python train.py --d_expert=32 --router_score="sigmoid" --balance_bias=true --init_std_router=0.00869 --vocab_size=8192 --grad_clip=0.5 --batch_tokens=65536 --train_tokens=276700000 --dataset="wikipedia_en"
Below are experts of layer 2 (counted from 0) of a mixture-of-experts language model. Rows are named gate (a neuron's input weights, with its number), up (a neuron's input weights, with its number), down (a neuron's output weights, with its number) and show model dimensions 0-127. Each number is 200 + 40 x the weight over its row's rms, rounded and kept within 0 to 999.
Before each expert's rows: "mostly gets" lists some tokens that are sent to it at least half of the time; "raises" lists some tokens whose logits its average output raises strongly, later layers aside. This comes from a sample of Wikipedia text that the model never trained on.

# expert 43
mostly gets: "19", " 18", "18", " United", " 2015", "17"
raises: "–", "-", ")", "\"", " and", "."
gate3,233,259,197,190,186,228,211,204,202,178,88,162,171,203,191,224,125,182,282,228,216,137,254,213,143,216,174,196,228,216,229,235,165,196,278,177,193,159,171,325,115,204,215,163,143,217,163,251,237,157,146,279,224,297,163,216,218,218,255,265,181,227,186,125,166,209,176,184,230,267,129,194,190,217,223,193,191,191,248,212,262,211,204,207,167,267,212,200,213,260,294,216,179,154,132,197,211,158,154,210,155,232,169,167,205,183,206,234,209,204,186,220,178,161,247,148,210,165,162,170,231,207,188,162,197,169,158,175
up3,153,115,260,152,217,225,174,176,175,194,253,145,235,227,262,218,261,187,158,235,215,239,192,218,211,232,219,174,173,173,160,153,181,246,231,89,181,196,219,197,202,233,249,189,152,93,164,181,202,194,218,192,211,148,168,210,254,169,151,200,192,129,208,185,274,260,198,265,159,143,213,250,205,186,218,246,245,299,197,195,230,137,177,240,262,140,230,203,204,175,192,165,248,196,305,159,173,262,174,201,256,163,184,262,218,162,249,218,211,157,187,186,239,222,147,242,212,164,198,183,221,216,222,193,175,199,177,114
down3,264,231,207,172,183,221,230,204,222,154,209,223,155,136,185,229,173,227,187,140,225,145,128,145,215,205,202,302,230,188,196,235,195,173,213,198,183,219,177,171,251,247,145,216,126,241,219,165,251,200,214,135,240,168,278,255,195,208,272,219,158,260,159,222,146,210,240,210,243,239,249,191,214,184,175,220,264,143,190,256,190,173,215,217,213,191,198,189,271,236,219,201,305,221,223,145,194,169,114,230,208,236,168,265,200,258,217,228,207,162,245,231,211,163,190,208,159,132,91,154,273,243,219,242,197,236,185,237

# expert 95
mostly gets: " is", " was", " were", " not", " be", " also"
raises: " an", " a", " been"
gate0,177,212,173,258,246,171,251,185,163,239,238,240,133,234,218,228,126,133,186,124,184,202,183,163,242,200,179,243,177,161,293,147,199,230,181,214,178,247,196,246,258,214,187,200,155,190,257,227,189,233,192,228,188,270,180,186,152,171,240,195,152,176,192,178,193,238,215,187,220,189,191,249,228,204,148,217,251,203,170,265,249,232,208,215,196,252,212,151,247,212,261,202,206,174,227,165,232,176,266,262,117,211,204,261,182,240,223,154,158,170,212,164,268,192,170,126,169,136,123,109,153,118,163,128,204,223,261,224
up0,185,224,201,177,113,231,223,165,195,116,203,204,271,190,206,238,179,228,258,271,199,226,228,157,154,196,172,197,240,270,164,197,161,226,225,188,197,165,269,144,218,166,214,140,208,178,208,212,203,139,224,229,240,147,171,154,246,189,186,258,222,255,99,251,193,200,157,147,171,295,158,190,148,212,277,162,190,174,247,152,123,205,244,149,248,186,244,221,191,167,219,158,174,229,206,145,143,188,194,218,284,202,191,119,259,187,206,155,233,232,174,160,149,240,202,237,201,235,260,248,180,224,209,232,203,192,130,230
down0,156,208,182,232,211,212,194,241,125,186,126,242,196,213,234,186,163,293,102,150,222,186,183,141,217,230,211,163,171,189,156,223,156,232,235,213,259,236,170,209,164,195,224,170,207,209,208,168,153,191,144,147,140,227,240,213,217,167,180,221,163,221,228,204,250,237,216,159,180,209,169,155,274,244,165,202,223,200,209,246,269,168,167,131,185,145,131,204,191,236,217,214,214,284,215,264,164,191,313,207,193,191,155,219,228,286,227,197,279,223,204,221,195,185,211,236,214,166,258,200,176,187,128,260,230,96,170,262

# expert 66
mostly gets: " D", " C", " L", " P", " B", " W"
raises: "iz", "é", "yg", "yl", "yr", "H"
gate0,240,154,253,222,224,226,240,196,206,174,181,193,218,244,202,170,168,158,177,178,191,212,146,219,256,206,235,158,227,162,244,220,241,147,201,165,164,263,236,302,212,243,196,155,151,210,288,228,215,228,201,211,192,214,239,210,208,204,191,241,181,137,238,203,208,158,183,208,111,142,141,201,217,167,221,208,194,270,151,215,294,205,225,232,134,202,237,120,229,188,240,179,227,176,216,221,187,178,251,221,187,219,230,220,161,202,216,169,175,146,134,250,264,184,141,150,274,128,142,135,286,128,263,141,171,196,215,248
up0,174,167,130,261,175,143,164,151,160,208,230,113,235,136,220,178,244,204,235,263,151,190,256,171,178,230,193,230,212,220,246,217,162,325,174,232,246,119,214,187,194,184,156,163,187,202,230,179,194,198,161,240,198,262,184,204,182,164,195,201,152,255,158,212,207,274,150,236,208,203,201,219,209,295,208,188,206,221,201,175,173,221,132,161,180,255,180,243,178,293,117,208,250,183,183,199,208,228,189,276,188,177,171,313,185,170,287,184,206,200,234,127,168,168,173,208,182,222,183,219,179,232,169,201,126,236,192,193
down0,175,146,217,223,209,213,149,193,118,215,160,164,150,167,232,235,106,184,197,197,136,228,207,198,178,198,134,169,191,212,203,174,124,176,148,267,204,145,173,216,217,143,199,216,240,147,154,195,86,208,236,182,163,241,160,236,186,206,148,161,239,231,225,204,105,183,195,272,225,164,254,203,165,161,181,151,157,193,226,219,205,249,167,128,223,178,218,251,206,218,140,201,209,187,157,137,231,217,135,246,255,277,244,161,253,275,214,154,178,139,195,217,261,238,254,170,205,165,186,154,187,219,181,244,264,201,200,207

# expert 51
mostly gets: " December", " November", " October", " May", " March", " June"
raises: ",", "ne", " following", ")", " as", " in"
gate3,239,138,196,232,178,260,204,254,192,241,154,178,213,213,70,190,151,232,260,181,207,198,199,257,181,209,160,181,252,211,220,179,161,142,211,210,198,287,226,160,203,175,209,133,209,148,184,240,255,170,165,259,158,167,174,189,168,172,234,269,197,186,258,211,236,226,167,180,228,244,209,187,201,219,223,204,196,228,120,224,238,220,267,175,123,194,193,100,217,213,238,192,197,219,233,217,199,128,151,251,220,280,120,260,234,203,149,221,186,166,187,173,261,176,228,192,210,125,204,172,207,256,218,148,244,161,111,182
up3,198,131,200,205,232,206,125,80,224,148,162,172,232,201,179,178,223,176,157,188,223,231,178,212,140,202,259,146,200,285,201,215,213,234,205,143,236,242,225,283,175,152,217,144,161,156,249,150,169,163,174,274,199,220,198,223,237,168,182,231,202,154,127,220,211,235,192,162,234,160,220,257,203,238,234,203,147,191,161,229,191,230,208,253,189,243,211,204,170,244,267,165,199,132,213,280,188,124,208,193,246,143,201,232,176,136,215,230,305,217,192,137,215,237,141,252,172,210,191,139,245,213,221,171,239,257,172,197
down3,244,213,197,251,245,171,251,254,199,159,91,207,134,140,180,194,150,146,173,184,274,227,264,190,155,184,159,229,163,180,211,244,159,188,240,142,217,197,184,167,183,172,173,194,200,237,192,221,185,185,178,157,221,170,270,218,175,192,234,231,154,308,210,262,264,201,205,244,197,221,227,229,175,181,223,206,180,236,218,197,199,178,306,275,236,230,294,188,165,192,123,185,231,97,212,222,258,202,217,217,209,220,173,263,186,156,203,193,215,173,225,246,201,201,200,299,243,136,172,170,183,235,159,215,184,177,133,230

# expert 1
mostly gets: " I", "S", " D", " B", " W", " S"
raises: "ues", "ue", "ien", "ie", "ée", "ia"
gate1,249,232,165,240,151,160,150,220,237,212,218,117,233,205,216,244,186,277,232,143,226,167,184,206,169,187,166,223,213,136,182,251,201,229,178,174,221,183,237,246,231,175,244,212,171,187,221,199,112,226,163,229,212,174,222,179,243,239,184,169,150,176,188,158,241,279,161,158,204,275,262,171,190,199,206,287,149,219,212,186,272,135,151,186,162,254,284,179,235,175,159,207,176,180,194,206,312,278,179,168,160,159,158,136,212,221,184,252,159,212,213,170,196,224,267,260,233,166,133,190,259,167,263,218,197,203,225,155
up1,251,248,179,237,241,199,206,144,190,273,215,190,223,197,210,193,236,179,225,154,257,170,129,165,159,163,166,234,263,137,224,250,232,172,213,196,177,229,195,105,211,158,195,161,241,292,182,185,152,181,199,166,195,281,172,229,184,218,197,170,237,206,213,109,170,245,168,222,263,222,203,128,226,252,177,211,150,200,216,152,222,140,185,260,227,236,201,174,199,195,193,201,140,239,225,109,222,199,257,159,242,234,272,173,154,186,226,272,245,249,107,295,168,204,224,200,211,195,170,241,234,192,172,144,237,185,212,157
down1,315,162,223,182,317,199,209,148,220,204,160,230,157,276,164,229,169,229,160,133,163,221,220,225,158,178,187,225,185,200,183,137,200,220,212,200,176,181,193,194,92,193,264,163,205,188,226,146,274,192,225,166,217,185,197,178,198,193,322,139,200,135,257,165,200,228,188,149,196,157,183,207,150,183,193,134,205,179,251,227,254,236,207,189,163,243,217,177,191,184,111,208,209,135,117,190,243,164,215,198,231,280,197,170,198,288,212,151,249,223,185,215,183,222,265,232,198,198,167,213,208,165,212,181,207,140,215,220

# expert 46
mostly gets: "E", "U", "M", "O", " World", " FC"
raises: "I", "D", "it", "L", ")", "h"
gate3,247,274,175,146,196,229,157,175,158,227,85,158,218,208,105,201,222,216,210,214,277,267,219,181,172,227,247,186,249,204,227,204,170,208,161,203,208,196,257,285,209,161,153,139,185,173,183,185,220,251,169,181,147,173,164,188,150,202,308,245,177,146,197,186,226,188,187,192,247,176,227,235,259,246,218,222,237,234,127,176,187,213,186,222,124,196,223,148,176,190,225,200,264,223,218,209,167,120,126,225,252,154,203,162,187,222,169,223,130,198,245,227,242,262,255,175,217,210,208,174,238,201,135,195,247,154,143,152
up3,237,79,222,213,240,257,207,133,166,160,191,196,245,206,202,185,263,166,163,164,163,270,199,206,190,233,203,163,277,212,213,146,186,245,128,155,153,216,284,231,163,184,208,198,242,226,269,167,219,245,197,226,174,167,268,238,271,154,167,224,186,88,162,164,199,217,271,206,196,142,185,209,177,291,199,196,172,198,210,186,151,216,212,185,240,186,280,175,157,115,244,209,173,219,238,263,157,188,188,238,230,191,194,257,111,169,193,218,181,190,173,214,171,182,254,203,206,216,126,238,198,198,156,193,239,189,186,216
down3,308,193,180,189,244,168,204,254,212,178,215,211,237,151,274,207,152,195,169,216,211,176,166,82,196,268,204,254,281,134,193,207,133,140,196,144,153,217,186,174,226,251,207,232,217,217,187,256,203,204,172,222,207,199,207,196,201,139,153,238,200,221,254,231,227,234,254,161,149,185,198,242,218,136,279,205,244,124,200,274,166,206,175,117,188,224,165,271,192,179,192,174,210,139,240,151,226,248,207,168,193,225,234,237,188,201,168,246,222,262,176,188,291,216,216,227,176,200,252,227,178,215,224,192,171,275,243,264